{
  "num_hidden_layers": 11,
  "n_experts": 32,
  "d_shared_expert": 0,
  "router_score": "softmax",
  "normalize_top_k": false,
  "balance_loss": 0.00338,
  "init_std_router": 0.0267,
  "norm": "layernorm",
  "optimizer": "muon_variant",
  "learning_rate": 0.0137,
  "beta1": 0.9,
  "batch_tokens": 131072,
  "dataset": "wikipedia_en"
}
Below are experts of layer 3 (counted from 0) of a mixture-of-experts language model. Rows are named router (the router's row for the expert), down (a neuron's output weights, with its number) and show model dimensions 0-191. Each number is 500 + 25 x the weight over its row's rms, rounded and kept within 0 to 999. Numbers have three digits each.
After each expert's rows: a language model's description of what the expert responds to; "comes before" lists some tokens at least twice as common just after its tokens as in all text. This comes from a sample of Wikipedia text that the model never trained on. Tokens count by the router's weight.

# expert 13
router:488536502518490492494481478469472506534485489503513559538441491500449459491530519501534542464478501547465495511455505521491511541515454511466487485496512470494494492499482489490522494491524497471489487517490462528472539511499483507494558510526501467505505542533492487464507512540515472506497536508512468536448517498512469485511523467527507521516485482511483520491493478525521485533502572474530490495514462507490544466556508490497515487506546511516516541517484476496481478503480460466532488443504484496504502473511540492483509519465503533501487557502503487498481506577510504503
down2:490525542525503491479496488510542444456476504449523483505518453525465464520489448514524525505500525495509511492506535514533456481492460488523507486466527506540488549526490490537502520482477489511457501492520481540457487477520477537541471509494530508498504478528499505503503519504481492502462457510514471528506504482524519492487492480505508507516515482447451482491495523550481518467528502496512512489458554516537496476493485522452495533502506553526471530497514531544514508505503511475527498475434483482519462482510493482523472522549522482497533490478484514450536520469492504479
down3:470489459481529453528493481505500485491493446485512488467465465481500520486518513516498519516531536516523492508498503481480501507521488508522482448498501484537529536478489529465468505474510468473485545496500518538499510484515526510490512496496514500509452551500466493560512587503524489506486527508501516507509490513453502503455513529509516500511499533504516458513487492510492453488475519499505554499483497514537521449516430465494521505489474491521466499555486532505475465453508536499530498518479508528526448503495530485476506500472474470520480496458508554491470464500521494526
down4:513525478506507488480479455554561483514510491540485500518499494514455520481512487514488471495500529534492525447499548523511486493439496523512455487480547499484515484503483482495521515508493479523472537500522461489546465481480475451500509474522515513495514528527529495489475536482483464460528494518508494477505490507488488522483517528493524510515511509505519464531441488448494496511505570498480516507499509551518479471491530540487512501508514535559496521531498529508555454483477494452489485483493485519487531475523572498471506514483469487487473480489489525529512483479479524518
down5:526521456503459485520571553514503464488443504501530548515537532486510494480482454496487504466511505490503456500528504492432485508495456519506513472521449470535497515508529518475455493525472528474529521530518508508518484505475474535475504520508494477520497485504476481524499518531497507540478499489496528502501532459483477530464515485547527511516523466476473507490475483505465500500462539506479504488476519519440559526539498523507509481529502507501533493482507477511488530539496452494488493474458468465512497489519520493493504501512469499518487486445488524493483485540527523469
down6:530498517485532504508517495522486497502453443455526503449475476530501509537481509489485496518474510510484468469485502489505516474467534492498496525479506517485504490521478508490526488487513509526539555551475519524490538522504518487531550480530503477476511519522538500494540489555475525546430517497498508496505498501475503477524464487478493465490489543527543529564466489530459505512522514520473488485487493482449503500501499479499440477457500495499493512513540509482512527465539487520481498490466494482489474497498510508483526468507456471464478502565505521465523522512476458514
down7:555499508501469545492464497480515523525455526497494503482515467501520519521501502508542514481504518543512531467487486501519509520484520526485485512501500511525469510519511504470484455514515470488508502500502477478522538463477540457471470499463494477518500498498470492504502510514541528507496467479510487500480505512510459528508457494463490519487493483494482439525504469476537550504485549483495574484509528516529512456466471542525498511501444565501497496488455568483498462467540485509503505490474498473522461494507516501512474521506498468510516492535451537457503523489477476465
down8:476515472539499519534493476515479533510520489535508485473510530486459468506499490494468498480505535520500486467500452471484528515488515515486476467480496495508487519542514478444510514537472486502517461479523492479482520509473449502523497474543539558521512479482538479511536515468477498529534546491486494506525485537480494480536522486483480456506473513530477533508492514529496500539500515518456457499487511486510459544485487487546514500540504489505524531489476521502562472456481482480514474480508505437472513526519465480541479497506482512479559492454488506533487488521496508454
down9:469556501526521513494525435497472505491502499506483471489523467512520510494537484511470532542435474522485464491477498511489452468483473573487492477513481467513456536529500514541513479564521514503539540492524502515460512483486515499513504486473530506529493490485525505502490509515491500490508489496482465493508511527511500468471526475471461497493500508530498506509473501531478491513550505555472477460504571492543462467510514501523517496480489509466564488523479495516529520501504550502506503528464476473506459473526521497458502470497497511501473517490514503525463483506468528485
down10:487497518482503539509494512546517489529502487513516527491480503475524482540492449531540483470470553470521488467481486498493468497529503479494505486526543503481481488462470445507524524553518488520504532510492508474487471495528466539483454488515467482504497522548502449495483462479489519492484481495490519489504501536519530492519557472470490488452492487529494469499497468461556480520464480517499508512486524439479513484529472530490516516467510553516454459529532502480548499476510526549536495476499515475477523511486529509494504508553462527497513485494485498522489515472468500511
down11:503517525526473487514527488514526504528518436485518492461481496528484484503499505488565484523491497531463498461443480485447510511588528538468482572515515462502484525505480537511485504502500500518551499474516468494476503494517445482511481488514510532460504476508517496455505542502503482466473485500440492539503473473535514480487512483482532470515486527459516530533508523482503476536482473475483497530500520501509504477530511523463479484503521540461544547524514539512516468461516482495507475510506500462526478504489492514462529485507507510522499503487505504490474522504516485492
It responds to: The pipe characters separating cells inside wiki tables of sports results, election returns and rosters, plus some colons, equals signs and first names.
comes before: " ", " \"", " 1", " 0", " 2", " 3"

# expert 1
router:501478483505503499516499506521505493492449512430549468548485514512538517559482486475514491493488495515454546488463511465526496475547525526467505446506455532481545492477462539501459503492514482474495503492479527476506511504525497505507510452545509514522522515533554535483504507507492486460482484522470508492483495519503512513495516448520506494520474495496495436470507552491496495505522463487494511524478517489487497507449489495488485495481520499491498481539527512504531470514512545493484496557484548471493502456519512540485473558517513499502533483485539501482525498444497506510
down2:495468522546492491529528458489527517524497474516480502521528481543517458508512504502455492510472516510504504507473478497466504528465474478514532487467486503534487523528505491506511505523447490505564497467544468498497523546506462547531516530425497532505523503489533438512501487473530514478487502495508514517534449482483501498497502499482479509526496545473489505508473506517523498539527507469487486548492515502529513474486453470507516477485500477493492517477460537514468547459520504467504547447504507546537475480533496500526544474524517508494519516518512529476491461507520488493
down3:494456500474495501551498507451517474467491505504480491507543483475527516505500563473515502509490530477513533493508524499490478514502530518488487447485513518531464533500486511493506472469500536518487508522466491500497468513523557469510497517504491521479516564517498481511484506467506509530435523489466514476507512431505511459530535489516453505445462468484505541458522515489478512485503474508532514471490524517490523538499529525506516498517478482482493484503496489474458534512533509502492481505456486481511474540500486452511538482457517495505455470532558504499536532497518501550
down4:523522512469484492508538494506479521507466492465515500520467446505496505493513534526527470469508513509499468471501483504515472555514513486538496521549519504531484507491481522512540494515463487490538476502495459521490478466491491477477516479487512481525517494502494524498493509577467451498505503471518507497456585493522536504507474485492475513523515494515497512491474520511486515502501527513535492513507504541478482508534512521455522504481455530527486517476517472481572485507520463481436512529459495473501502471505458474509486475500470517538473523518518528535472436469479505535
down5:488461506521497445470491476527503495460538465474498541467484502500491517532471471518495517459477524469454479507527481479499511502470499497473491518504523449494565494515514442499521515539476509495472511529545515526468529483551527484482486511494508528539500498542483521542498508470500502464499499459553532517542532511516478493498484502450516508484477510515481490472514488514462520485523483512467508465518491494512461487492488533477477478501506495487545532489506485535482472549488530532506471453494508523497551483472471487507499502491512547497483461500523544506537512471480459477
down6:477511506470485523543470509526482437488498504489502495498512500522500499525497562482558509512526517503551495523503474483529450511483537518489485487491535526492464493514547461494505488508532480446513506470540525472516519554522491500512471492472518469486499505500496471439485531485500515453480509479477454526527477484503488539518489459523520478501505451499485475473582517475489533514489523494506534507528494481512497470450478505485519517487527471519479524500505481492514512491492489497514456505471530500471515459517477513543533500502488523497447486480492489502484540482483537448
down7:543461503507522489493522544516485499470507509508496474525524548550527525522497440470560493477495517479458479497534526457500469553519516473506480493480497523513505513495527543476517514495486498493499532509480553502493509482507512495509478493557507567462477496505474505473538470501520491503480471509490471521486494498519480516521516448509464489484495533534521501489511481522540535484428488501499491476520506504464518514488520440524484466462509494489488490504501514483469445527500537493477483537507476493493444513527495518487477554440524513484482475502497511488496480485521495525
down8:522527475479534482520500453482480474503513528517485517511519530480520528418442453502455477500489523474530539474457507523486450542506508498494508488543517516518520519517477480537479533471459515504486469501519530489507497502490507489485524493482516522533516477467504520483478493516544493493487556458480459507515533473522486511475474488526500460533551517504501480518508553511502505510500505528514527505508494556498521508520512519548504488523509467514511498485483505477522521587476457509471506518519499506462438480512513496504479486481498479481499489506508535485486519529492451504
down9:511521521475496505535526513507523487505487498456547475509485466484488515520500492510455538508433462494460461487523501518505493505510518523479495507472498514537536482504479484514479505471438541550514491507494481470478542526476514504552500524522487486509483506455462472488503519493494504509517533495492502478506490534507528519530519529500521501501509470522465539531490510458526541498492508512548492538509477489481490485482456496478467418473513470492506487480473516517508488506498503522563497465487506465510491441520546504560499518530502523484538527507490496494543449538489494502
down10:488533492492521502475490519492500514495570494570500453454498466485505472492500541509496530499539537521503513501495471535460500473513489489500519516501493544490504507498504469487507558509498481510479480528559492469483507473484494465507501502483485485516513517490473506522506550498532470506542511515529513509497500464480541508475493487514507519497493518489522500490505474461471483543539478510497539500470495540503514474502478468492425517542488423486508476458484505481472505523475491528512503510533472505506484493558470479499445492495531519493549516492490449511497497559512474474
down11:458474499528478523519524479474483484492477490516496534491504487552534497455535517498525485537487511514510444503483508478509451465490482498501528524519535493523493491508515481482522497521545513514553499503497505507530535525483493497483487425450531502475488505514498507476490485529478505464516526527476498515541502491526458526483503462511500490513509507518448484506464536477480517490493476462504465495532498489499512518512452483500490504515546511490470481460467530468550522460490502524534476532515529479499508469514547507548517491534537518505486484451441512460474530451480501492
It responds to: Prepositions opening a place, time or condition phrase, mostly in, on, at, also during, under, through, often after located, born, died.
comes before: " the", " a", " his", " this", " their", " an"

# expert 3
router:510514539534545497472463510492492510538509534556468482462519488509522521478500515489520527518491485511515483456468490472500498469445538484521483524523488534495475519456495464496522518485484464489458495495525473538475505512506501530519482477510484496528463507494494527513451477524497483496526467533488516492461507438470490496471495515511508487466510455486499501464492542547524478510504489511507509475506506476497497513522492487554542504513486498452482479500524494534554526525548536483495538478460506472552509446484498504498493476504509489459486499477523472544543455474528531493
down3:481477519541520524504488484458533451512500481472541471468510500485469480493484502445489499491510547536510509481524448534494489500503523504501484444497480506511532491513530512450496487473465533493499531522546436476521545453501536476512514487513522517494500482518496482490528482499498561516488518489499489543501501458477548476500501514487495519500498497476502462565539502523468485475542498465543538496422462517499493510518468485469470507505470489512473505549503491495485505502524506464483508548503488518516492533518474507484472510512489500512473495483463470491496513539509538506
down4:534515488495486482489474489508475524515519465483483520497480513494539511468483461519460481551519495525463444508433512558482450487492496486501512496493456498523525522488537522494535493499503523512499522506524558475516547513490509533514524512519500534519514471496515508482479501437465483463518482479513459466505488521505527528535468531525517465497473494507521536472493492459520496506496536470496454559510507515496513494491515544490519520457474502503513524478491548514506494511501516524452500508499474517467455489517513465506493484511483507494515493465516433523489538484485492558
down5:525510481516494478509516477481509510495485501503505514460501489543438494507510514481507533527549480484503500518444478487501510481505474505495478511506470462492493514498499507478457514512512487470562468495497468543538520569497530502475469537488510494483509532415426500500531498455505484527523460468493515490487493472462479503507492528464486481483515471507476501535490525469544510509469469498508515545465511470515493516494494471520480534496514477496523524557509474478535538468516493500536480493474532465508516507490506536524493513529507509493426524487508488513499519504522467525
down6:462503512505496524523478501524533497522481507519508514512518527452521521485542469481491457506458521460504501477495478521473538526510510488485484437442455483516474523552548518510517499536495507461519471489507457499524550483531454500512469529480504491531513485544501516551515530535501467536503498511474500546497515486526511480468485441517476525483542499496489483492479542535480481481502502511473499500477512506493484464490485450520495515465494479530517510506540511535501489516529494509491542461493487522536483505476457457485550485484503454514502490503510491466482497497526457525
down7:524487497471485465498530513540552471483500490515489452504481496445497523502506505491443517544556474496485534460477486486456514506488578497494489539490492449542465468503538535511531538507507527555483513496476516506511473506516485494496532509553513471503500477512472502502480530495495474539498514531499506449492468503487491490534484477501539513454465483498511527508505504504480450471524489480510493462483487452540516495501525512503514472466486486485494531499497499500490509464541501486477477513521543468501530510529528528475491486498488492514478480537499548498454465492457497484
down8:500504528552507524551505544495506487475481509490470453485474488499494514496546501527516485509511510549531487479519484498480492441503493487513517492489495521487508521499534489489484547470524506538503496471431515479571471458521506522516485493488547482490525450491544531487485484496493512505530466510491499511484534507475479526484525518531510526490526463457530492543476508528488482518487525541525470490551463500502491548502487502477476529463442527484495479481496494485484484508483505501454514469498526480487522518497465502516485475472536500464482480566532504517514487514533455487
down9:532521516477485501481506487505518439499467518492467504524516504528548456511528500544551489522505483532498492515501498512506507470482438501447493499450463516530525460499503496479494511490499535482508509507456483522538514491499479497471540494509500504521549438521479457473510476453496506471515479491509533569522509496537524479526489529511498550479493515498516491473496497510452513437518529508482502489534523543499498495472491518494467486478481488486477456507509487506514496517514482538443517513439481476475488531485512515501516515521458466513541524472509489516544485483511488492
down10:500511488491502517479490479507506484509542487519502471494459509567500520478506519484532476528523506482498498491477517534487484507500488583500456522485442498459509502538511492498504486464483503494480539517481445493516539500563505529506479527501521512482503521474486559552525520512496485500513500528504477529491513482508459501532489445508504508476547494486471458496492489459525463515503537462507457454495522484474496503508523520498484503449530526460510527462507528507453517535484506492515441515547493466471498508489516521521495475486495533542523470504508479464488501487512490467
down11:515453488503490514531546472491476380498517477473509522499518502451503510518477501534492504523490501515484533530482496493537502488483456532487515516472479518488488466493524486493536469521490498484518496498482522483505477506532522466548520540512509532493508479492488532493505508482501424514517486493499454470440494492533461483443490548478499499540487508502518548502508500542491492477528478494519504475500476518484485537536515486471479504523477463485508474502503507509479498498499508501514527542521523565511503495462481507493492465532511519494466530496530502485544512497544508458
down12:488517503480501510497499494504465483503504473473503510506511456524527499511537508503430499472501482533465504488521464528491496511511484498487501502487531462535486483505520488489478509464534483506540475471524516516502532479445434489544504539483506480498508530513514505508492487516482506518487501476484485547553557528503487510489503494501498485510525488549504501534568464527526512513463438534437508512530518484483510532490500531525472487459481530524457490485504482474533488458523486499494512503455504559516469518488547523492504477487482486523485519457516494477535481470482500443
It responds to: Auxiliaries and copulas such as was, is, be, been, plus not, also, would, originally, ultimately, mostly after a subject pronoun.
comes before: " a", " been", " not", " the", " be", " also"

# expert 31
router:495494509543528473463503481528503534486490477458507452476521505458573509522488479491541513488512498502507535491476521488527519459465494499520496469455505459474483501517443492485506521500501493484493456489466547468477499505528515537464552513569508520479501550487523469536512495485495484505492508535467472479495504542495501504500490509531498522501499512495493515474478536503488507541473501498445501512519515494480476519458533462508518522492542508503450484501546493525508477537528520447484467519518512467516515484441482486488477520501490479525504523489531487488472538518506512549
down3:474473504487519489506527515472490537506515540508548514476451469466531501518473478506468468471541480564519485484535479499496488490463472521545483523496522545500459504511480515505508481473481475509506515564512527514539498482508494487440514495467498507516514525468489499519469527482507496489546498504526480504492526524492512462492505480524509485498559499512474467523438513458491521507534487521476470522514468486486525541478517563514467506529470500505519511524498473527536501523483479494461472500486472482506478468516522513525496488454536512487504474512513519501450547469502554494
down4:498444447513521489543493515554479505470488520508487569535507492470460525472519520499463498500448490486551476520488545534523525468513494483456488506511495519459501538483511496526504529479499515502465482503448473549508485520505493499478499469487550514485535486496484523557511509510513475467540486460504522518508523453515506509510478449474529510524488447504488503499501523499475484535457513492485499498545491514499498544477516517491481496516480475534517494466459463485493516554477510502489501553487480483480529492484483503480462518514484486496535515482466489511478510477505450491
down5:488531510472503484468474462499517525481521468476511514480470491527464508522491560469446503451472426495474532532500496491487515521528541483475538506491518511519506502491481543510467483521498493498505507493520533499506489496544509543536515491482505473491514530523497511496530519494474477495498476448493515495479482459528459556545489519492538500498495515498500542522508489496516446522503505520475529468507482504473503503518488541483483435547531492525527516491505532517476478502541511519525491503494477532494533474514484511452551507497457531459502474459518511537510479453485484516
down6:491531492534470497492506519537460450548481506459506484468522474485508544527489515526462492476484487461499504535459518509529508522517483457501527517530517482494522527515492479505492474469495474505498491508469519526490514485488518529529450519519496523506472516482493524499470500482541527525473493534542458517514501511515452474537493483487467496487496541441501496535463515522553517504515489466468496480498545509499553437503519548519469501477498493470478518498510522535502503558502490515500486500559472473496527496472510456462491523503519524522540545506463476529494514494484504519
down7:445492513508477526505485542493527519541534461497509516501495517507525468468478459494552496505485470483491503482496487477512487506474495464450504484475511501513572503524519460484477515498465504511516521510464521519439527466470527508495531483523471497485511511534495495503516460551505506461463483484514523491500518516487480511477504480550475482516506520549475518499505496494503498481497498472489480489525556486455479482488508496549526501435515533490530461494459477531500514465500462506588511544472503512517516508520517543522511516490462521452508508502507533485482505510522490486
down8:498556508549511533473487478505546517481465474437498490489488534545494530503507502528514502481538518477517480473491515515467511498540500510485445489479475488509503492488529504512522499522527475503481484487485482470516470495474498486441496526509482540478469517491535533458498566502473481504547500507526519496522538497427478507507531515516493519525481503521461496534473518531468507499476540487489474495510463505504500493527517469466478522518454447508473505535533445476533430485517517538494492500494519452485496474483502499505459485518474478491523519499490521510499513537511511505
down9:480471510526478491456490483507502529509511456470512498494533505495485506484548510498490501514463518466506493490478483541493477502543523522582457459508476451542481501444472470491492489479503512532501498554468520499487486524506516534466527521538497514477464476486466526504491524514512497495535496479528523498557505495499530476485520485471521522537499492498522475527493445486473476501510544477497506491494418497507510572525509525461499492482495506524476550518544518474470525547504493534506509521553485476477466500499497500470481490477519509493503530525494522518493506485491500506
down10:515526501494524500554508489504497518481473512496513529531497531524475514500502460468491529497446469562498463554508524566499477507499453529495483509490549485470509466510519501500494471471480498518504502464468457479525486482489491497488471505517543496510501557510498520551511498526471464486502570464524444495455554525521474537523475492483537530541512485508487469501483514497475505504510481522480532481461469503487535491486518494484519505456531497484521449461490504550470477505487499513498486527465484489528529494463508521504521497486520471493523462511497493495516483468517494518
down11:503535515472527496460490448506530549476489473453480507482444481506496508469490461504506504507510464482498489547494496508512526503501515520518500466440530437477526476500497474479546507532504478490545490526514526530500493497433483487542529499516516456503451485492495479491510490534492486497504525487538533479536487513461468537480489513433516540536544507520520481520496475528446497496543506458522485506475499487547523465498491522508508459493484503466527532512532526526521488514542502483478505493514521484513498502520483539484496513494501493498521477491539491538488517513482516463
down12:558515520543442464510482513519498478527520498516530525515463476481484459494497480487496512487523510506498584483489492530501524509476505463481507550542463519508505514499471516517484522514493495483512471493505495516500523495470509539523519469493464499493525478510497485505481454496499501517505502552474513515554522536509474575458470496548517483461516483530470456477457485476522470496487507475448523525472481525493508500501527473492503523507467514507496483502484523537498521491477488511507523496470474527502451523477497494423491494504495502517452510536507520534513526522477477538
It responds to: Prepositions, mostly of, plus to, from, between, among, including, joining a noun to its complement, e.g. home of, one of, son of.
comes before: " the", " a", " his", " its", " their", " this"

# expert 4
router:499510498444480496516509513506468497494480542471483545504460495491495523495514539494500500490506518488440493522510515501507530446511535541569484510520511502481542499541501474480471530524459462515516547512443491517540503489519461515459519507452508481499495499509479510475487490463528500481496535501509517512482495520495481499492485473458512492513491506514519488487514528510481502506502473505482508477494504525511491509533503553566496540495494440488508469516458511533494525496516524537496491540542511528459483528538418515483480510454468453510488487539481503478506479498483516476
down13:517473540463478520549530475510521531515462445498509491526522510485491523504508512470540532478472506434464510481482511481487465469595525505501505508481510487542466542490544524488506502507536478476497509507501515484502480521506511459504477483503492461495489524474486512446477509519550508499517495531494484491507515476506519483523468444505516476493496519517516499500481519521483543490514491449520510497489533511530476518512455530473515472561511478497460544473495534497492474515499530504470511499502542489462460562482483478478506507470494519508522489482490474516469480499526530522
down14:492472506461472509540475467506474479503451538509535500484520495523518520486491520488580463485499487495478486509473495487500503514506532511517497524485520476478480489527532528464453517465479519520545484496499500500502489478485539522479479496457505484450505490508473472533469499512548489498474502545522478543484485478489497492479506451536516505450496512526494500544438546524473496495506513500490468475523510467541514459487510527531491533489492537475468531513551534500494483469507499527527488502524495499508533509548512457524531522470511537503455471487486487473535525455526509490
down15:535485526484510455452537472510534499507502488478495516543508489508478496520513480493481508481506497506487500495527505541447497493521498504461492525466524485565462496516486528491563508560508525534457471548463512454538496513454504481556518495479506477533479496504505493525509503460496511472543487528513498484512507477519539493518477450442515480515498518497506510509535479502465480538489496474536496501466479500529484525497473502484458511501528486490510521502520513491494527467491484464450479472551529498495476447513539549509482517506512488462489522504526489474494521536490497459
down16:513541516503499509506503544521511539483527464488447520488473484513512496522473550522433502506516503525510467515524484450478501500499506541545488503491473475516472484489451508484518514473518451527481509533520500533486459538508504480547498519487485496463510490518518492506483502508526514468506463481468500471467503530475492507512506502476473498478488501470496547492486510514543490502490524483513505456516502525505482515528522487468482497508472516455518523499513510528526505558496479482515582501440490468524522465552508514541502512479448510469532505521498450501529478513482459543
down17:455581535497485519485539491494472490491474454492475503524560534467514493548549492496521456493529459496542471541479484481502432550470500490452478540482523507448497461490474502507479530493512497507492481511549488502528515460511514511511479491506500488475484496494459530512496508522509510503532505517506484509464486495536516511500502495497507496496485489498476478531497515464503519500498513531512483494564495535476475538477519506506500513502505464532470522531465485500477528485551548528507504507524517546489464531499488497491475498493513459525479493486481495520507456496490454455
down18:487496501547489488514462481521503444499478525454529498504479543553509497505506515497461491493488546509481528529469490501547501511561514503488478510502481486494507491457506493533484484511470519476523484485479462517528509480504524545551497503518509491510550505504480519491481504519487535487484531483483478491466541522510510477486485497542546466482538510532451482494491470509488485508500506464519462482502470476528520521523473540471506475486502532456512457531527510520530568482498518477496486534457518494500508496532503496449491496441507462503482462475553544460493504479499486497
down19:482494526469505515486530490470476494447467488511509575476470500497520513533483482445570485540501464515475523472489510491530483508524468516521488464481533532533489439546492482493483476466520485514503495531492485486525474462502472529455512499506526534511499505481528513488500482523505539470487533488512480497513523507465457485538502486477440521452460570508468478498521535484461476497509550495467519510520504502500537530524491535503510517486497524470510459521501487553459525550479492502466491494520489511528485513512531500503503474501494507521503505502508492471489509518490483523
down20:514533502541515478504538475526468538465462486516524460494507489511537486529505501469507515480499519516479536508460476558502516506495508482489478502470530510499490489463492480480480533525515516498490525452472524537514481485481539462488507540474501499463512462564523519473513485499503471491504452516476512497473546509512497486449503524500474524511461463516530512507467543468456507478511516494479469509472479488510537516471499513544506469486493474515560508498537500549509512516472457512540498508473489517528523513528443486513519513445465548514512472504462534508501487499482506518
down21:482468500513516478519517512469528476543497484494534511463491506471458491504502515507556507475461491503494484500466458470518509501508545514508483504493474494472501472524509511460530504455502475496495470505534481467442513518512518513516449500505494486497507486522534543533471527522474523522448523542503471490500487497501510531537508490532509455524477500505529541471494519446466484472477484503495513484450505443526521522483524495480538487490544463511504534540500500514520520565506487517492483448511516492487479502509503470498502551535456492486553513466500512481531517495442520494
down22:510502491501502510527478502443479476475511474541523525510489510531509453514505402512557510506517516504476516514525489512499454524519500485488555449499503517479494516463527487446486484516513562492526524502509513510508537509461524478504512509473515499513458493566510480513501518478468486476525529434496501468507516497446532484532480504484490479543503512495512471519498490505463517497485500536496520470530521510495476519502507494524482527479491479515518504466509478471443535475475527523471511542482489499520485488483493525504474500445451512477517526549520506509494486480506528496
It responds to: The second line break of a blank line between paragraphs, ahead of section headings like ==Early life==, list items or a new paragraph.
comes before: "==", "\n", "The", "-", "===", "In"

# expert 27
router:476497520484448482511531496423485492539495481509463466490522491464433519539495481545495503507512505537469478515507472491477488532518507516525507538464530508525503478503461513513504505493505495511500499487482503498528510546519472549534468494457497505491482494515441516478539538536503472505524496473531485499569503507490509485498506502564492497502507496519498469486496480430499494450536540497517526509482484467470503479488538528501487486520474505496541491473486485472505519489531516511517563453477490534493516508481519488521563467511510517488496522486484491489490496485477451521
down3:525524513501494471467496487504520484530521469469512515498499465501512525466482449504456527480496473529500524533470499503498508544437502495506509499491516546504529518471485516488478502548473479507491469506504495474478519512475539498541473516512508513518544468515508467512493514481514490525511509485564565457479524530523495484516517547496501488568510527489473521518502490469514494506494492464554517442469476494507466508491463487534486463561485475514501504533500477485482475480503524458505510488559514509507564505485483490522529498529472507495487554495534530494485461489502508520
down4:535487458557506486515557467483520506481491534496526467501494485544486518508533479534519467495496462503444494533499480525523523479530504537518484516524488502498512487539461498542461515517482537483491487512500452554493537514500516549519481505510536527526444528517473499488517527531526459470511485476491502480488488499508490521492450499449465515509513505541497507528488494477493552480514511496499474494447467538503499513439479526515456486480500499500528495497512508522513465450497493479521550497530492492511527460495518528533454514470493498468510520474512488504537484497505514530
down5:508495490537534510526511467518520464483485446496444508471454482539484488500541534541531538536502494532531526518513484498529465485489479485517559511526495508488488506498525546498472496514502463481504485456510498507527490524509493502496507535478489512527472473528531487487429496508541486474521494488480506530518525522545483508460505476509519518490532482476509495520503492512519470490454503519497507470473488505519518515455534490526497454498486492507491502486470482478481523419490526484456524527480506501546496511533492476485478535482528501454495503493451463550505495542544486511
down6:537526517497517529538516485486499495551526482510537494530518531536501481551487510495516540495470473523499470487476476505472545543555551487527519487517506484511465487495453468478492491523512520473505539509522508470521524518495471517507494528502489497516484508499529500496481495472486530507476467543513479502509444520543503481450543464533481532469498526471505472504506462455452505461479511512528489437517514490450486515466527566510474506472501520490484527501473488450498466525516518521506466497505468479491491495541462515498499497519525526502487518526476483531523482466482503498
down7:485523479511494459533538521471520519519509518440542477471504500497455543484520512494556499508477477510529472533492508484477498479515514515522502452500478504516512505481508509476499483499507453515472488525509527501562535449485458533490474506499492500459501516510502537476542498508522475489514501539514521494530470457471492551502512483471536461527476484502488537477509496467516477525475504525524546473533520488462467511518551530441544471495486480477540496439492515501520494474464487532493497468496556483518526500517481480505479509488497524501467482498483509506516511486470542475
down8:502451470464540525506534483485560503538521493540483540505487519510483483510475466518528534518534520517505492511501458540502480524522498524493485512523501505517449511457507507475503506473548498483538521501486504494547487505496453476540498514532492504534523513482535479507472482461554557496505466478443530517464434500467499510524496511518477505491465489476484501487487565473538543508479535492459478493508459465499491480469489506531481470514491508508489504491534501497480480476520531558506519502467475485484493503528509508472456484508499533526522524492462507497501500509474482512
down9:477527524510519514472515493495531537529497531475477515563498517510490498498512517540516443465508527505485516510512501507490489493498491486574536519458504453483465493457498537535503516517489488529512522489515467477521552497514475448480501484490492486458471485485537476477503487499471533490503439567492486517527459469501461513482468508507493484486462463491491493492516525487523479496468525513464502497508488533513537501505522486507519495511501479495483473486498496512562473513511479484455478503542499531544566514537503514500485478539478442509507478505540505533526506508522500473
down10:519564496480522464518497515457535483494511489500566507485507528452460513504445466526536489486486506528503483495522491475512547534479471533493489506484505531494573495522461517474509464520534506509507460490528507492551478487515498516486482459520535481521489539467540532526476491504476540480521483443492496488493478475521509527513517479502522493480530480523497498455458500507510462493543482487474489508505513501528512498520553492506441510492511492503493478503480512530491486516507451513483469531522521482524505454524505490512496527498483535522482540459472500490472536494462470477
down11:511534501509478492506518520495482513462487485546505508434468522512514501505540493535532509499497472501523485468494477509519499489498501483531515508523521472513503535447472494494536461476493482517443498520523509529488500524506516562461482496483467538501501494484489492493482497490514514478518483514510483526535524471550485461503457500481523486501543449545511522524549530498464497515538466478493526488474453511489493503488477496507468503492492501557515516509488532466455441513486503479529510500554559471479469505489522509480522510457478547457437489498469528497498494500502523486
down12:539469479509507547507489487491496483486527487517505478509538511491472535477495470514440494516493535460502464538552490517548546470476472460526519490505496454487510506526518518491496468507470500490526466507509496516479461544492512522508481491512502500489511488489533524517564496477539518524500474514519527484460542514483542507472529526469497518499553546522439472496486500516519503504473486498512424497521479507508482523505505504527483454468504477525513522482499531471567510480481563515454488497487487522462466505486551498505486509475501531507478477496518494504510505506482474481
It responds to: Head nouns in census and election text, such as households, population, makeup, family, election, party, often followed by of.
comes before: " of", ".", ",", " in", " and", " were"